config.toml
num_hidden_layers = 9
experts_per_token = 2
d_expert = 128
hidden_act = "swiglu"
router_score = "softmax"
normalize_top_k = false
balance_bias = false
init_std_router = 0.023
lr_router = 0.00189
vocab_size = 33851
norm = "rmsnorm"
learning_rate = 0.00867
beta1 = 0.9
max_steps = 6112
dataset = "wikipedia_en"
Below are experts of layer 5 (counted from 0) of a mixture-of-experts language model. Rows are named router (the router's row for the expert), gate (a neuron's input weights, with its number), up (a neuron's input weights, with its number) and show model dimensions 288-319. Each number is 500 + 25 x the weight over its row's rms, rounded and kept within 0 to 999. Numbers have three digits each.
Before each expert's rows: "mostly gets" lists some tokens that are sent to it at least half of the time. This comes from a sample of Wikipedia text that the model never trained on.

# expert 24
mostly gets: " −", " resources", " COVID", " ±", " libraries", " DNQ"
router:521511489482487528492466524529529545536496480493500484529503496523521485510519486518476488479524
gate0:513486490489465503486514483499470480528513524502539535551487478469480500502494554530495495499467
up0:497510492513516463544516497463515535508544471510511506493496492520474488526537518531484513527538
gate1:483493486455496495549534461547484495463515524479469510478514535522484549498498466509501488483478
up1:494463503491532475521457547471493489508533481514452562486500507490490520537569520488532538479503

# expert 0
mostly gets: " first", " second", " final", " goal", " role", " we"
router:548489436511489476490493478521485412518465514502481501510545516506494539515462526543504516531494
gate0:526499503544479493511529491517513469518464485487513548488509482492505519455541504507482531518451
up0:504531468448525495465490507528468511488492474496470479527473459472473480538521502507472520487495
gate1:484538492539551461531512543470505527494490562473533519496447494486517487532487473522475522503526
up1:480477457510531549526473514480472505502515464496507474555516536459495534472511521478482496505469

# expert 30
mostly gets: "é", " la", "è", "ä", "í", "ă"
router:472454467504507499516508496519471511506514511494468518557479484494504530443482503463508451473496
gate0:486466478504504546462530543531531481528539498483486534503511503491514531504481482532483517509495
up0:511542514505530520507515501496468468524502490522521491508517480504499507526514505526497559501500
gate1:502547482528478474510480485498478456496495554483474534463484458476513521497489505493500474498498
up1:511454518476511507522476496472489481546526489534484506508536500518481508458518491472457503433503

# expert 9
mostly gets: ".", ".\n\n", "\".", " but", ").", ".\"\n\n"
router:540501505458485487471513542545501537499512496496489479516532462546490476500493517529480457468510
gate0:489483454521500487527482500452494472532502482470474461518488533525459506513533482480499497462558
up0:518493518557511495499481496495500513484484491519521504480534529484448507506510496488543529500494
gate1:480488493507545525529514471520471501477487488505501483464507483489510517460516548540534439493477
up1:498529477529556523513510491450457483531539554523479563441480553493464514505451502516522464471525

# expert 14
mostly gets: "In", "″N", " on", "On", " In", " On"
router:474477546525472508495509539496550521489488522511496469493516476541547508488493479495460517540488
gate0:458519463515554486526491516509527492462496535508494500492503494484500511467529524478494515459491
up0:518515441491532476524486489490485513496547537487507508489500437547489520499499473489490512512510
gate1:518477526527509526520492456525519531548491502454493494460521509459489471515536503482521498496504
up1:503509502490495513510492499477492507502533507519494526494529462517538486509490525454462474457453

# expert 26
mostly gets: " member", " President", " Minister", " director", " coach", " son"
router:509469487491514468545471480455520458481514496524536523534488464506517504515504523510484460552509
gate0:538556528522493503499490494508489495483488535499484532486489512512515466513488509475527531500543
up0:505535512497518494475513506523485493484497492554499491504489556500507516530490477498493511497520
gate1:499518552493529504458515518529502513531494490477502463501519500522489506482496484519487544486527
up1:524522513513482458474480533514517513469486451525492480506535498521501492521454477462516532475467

# expert 15
mostly gets: " year", " day", " all", " time", " well", " months"
router:505483449542534499516500533528487419515531532483515494550508521546499496510544492531492504514492
gate0:528472505490544516497531479540518495470508528478532536542500512467477534477514486466516528487494
up0:494502475478516487499503464517496455516529447498540519464536496541497512439533519486481483508470
gate1:521475517487438457486453540519507502499495482497482469497472530493544482489527479528505501492449
up1:485488507455507508543508512487501506519481528503492526475468504548517514469481532462531512499505

# expert 8
mostly gets: " Apps", ";\n", "|---|---|---|---|---|---|---|---|---|---|---|---|\n", ";\n\n", ");\n", ");\n\n"
router:544521491468473521512480537478529497536461515490452470527518496507527481526495472482496520499480
gate0:527493559490465480458483522518472489476508533519561500472483529481509491493475491483503450435519
up0:497493521508522540509527521528515487497476478490539531487499476532482511482512473482525523484491
gate1:496462475499504489521507523486478504474533518515485497512459492502473495549471580485549455479502
up1:473509534531535435486556450453513476546511501499518505515532536469500522525533493481497473464475

# expert 28
mostly gets: ".\n\n", " \"", "===", "==", "==\n", " ==\n"
router:545458502487500472484474527522526539505496500505495454534490496554498463518513483472521477485496
gate0:502534548488477477504477457496469503489525447494532475491514500466495476462466512533533481505485
up0:507519474506513520516464528457544524514466515548484480534492508484485491532541488536508476522471
gate1:480458505489515507433476518449530481462530469469524497487466449463499465504470503552483475477478
up1:475460462453534476504507508547490473514472523512515489488497489542461469470492481489532491512481

# expert 3
mostly gets: "aeus", "|---|---|---|\n", " Creek", " during", " During", "-listed"
router:527507501485502523503458535540526546532489489507498483544505486531517481510506494517480479473515
gate0:478510490458472486461495524497492497467519539530474525461543530450507503502514489484470506535519
up0:551480467550490509512477465487457516453507499466507481495504525481483490509459517528499505517507
gate1:478570501507514455513456471521493511512515532525497481495507513473501492474475492513484514470485
up1:504507514508493547520483476530515491468457493500475498465469494537483536530522499471494495496495

# expert 6
mostly gets: "|---|---|---|---|\n", "|---|---|---|\n", "|---|---|---|---|---|---|\n", "|---|---|---|---|---|\n", "|---|---|---|---|---|---|---|\n", " Swing"
router:525505491485491530502465538532530544535494484491491484539503484528519486509493488523472483474501
gate0:450450491501463492441511453509489471526491485487522468502517484510506517465505499504496509491525
up0:505522532488543510492488551542493496526506493496462494477496473531546503539488485494509435514486
gate1:523515509473526557474530524492506470455467497459526502519538460485501486528529538476482531491488
up1:510510465509451479495510530492475498479523512530564520509456494537475560513508495504520464543510

# expert 31
mostly gets: " with", " has", " have", " had", " where", " including"
router:499467543508484503499501504503492459509486507458532512498499504518519487522519518522482527445496
gate0:491460473478491485516500508501454509482471499480521557476487482537530490481465499469548497540526
up0:527528483483493543512498528484498505505500496463452514520468494547470508551525504494531508491518
gate1:466506543526509517465510573507483472527482495513486495490523456470518508471475506497521478489512
up1:504523515478555523483527546524469526503541455495490523474503511503528507508492474494489492509524

# expert 17
mostly gets: "uz", "inn", "ă", "ah", "ū", "ang"
router:483493501448505519520470499516480532527516462501501524527457483509496519488554512512523493512481
gate0:508550552501516504483488487480516485482533487506507534549490499472492489512519503472497518485491
up0:484517499506524511521500494538476486478510485482537485508489476501492497506500511482523484502463
gate1:495480481480539531514517531514531503485461503480502523456518474451493512491494483519508489499475
up1:515509473521473514522476528472541477477478517517501507459537515476503503565511507503522547450498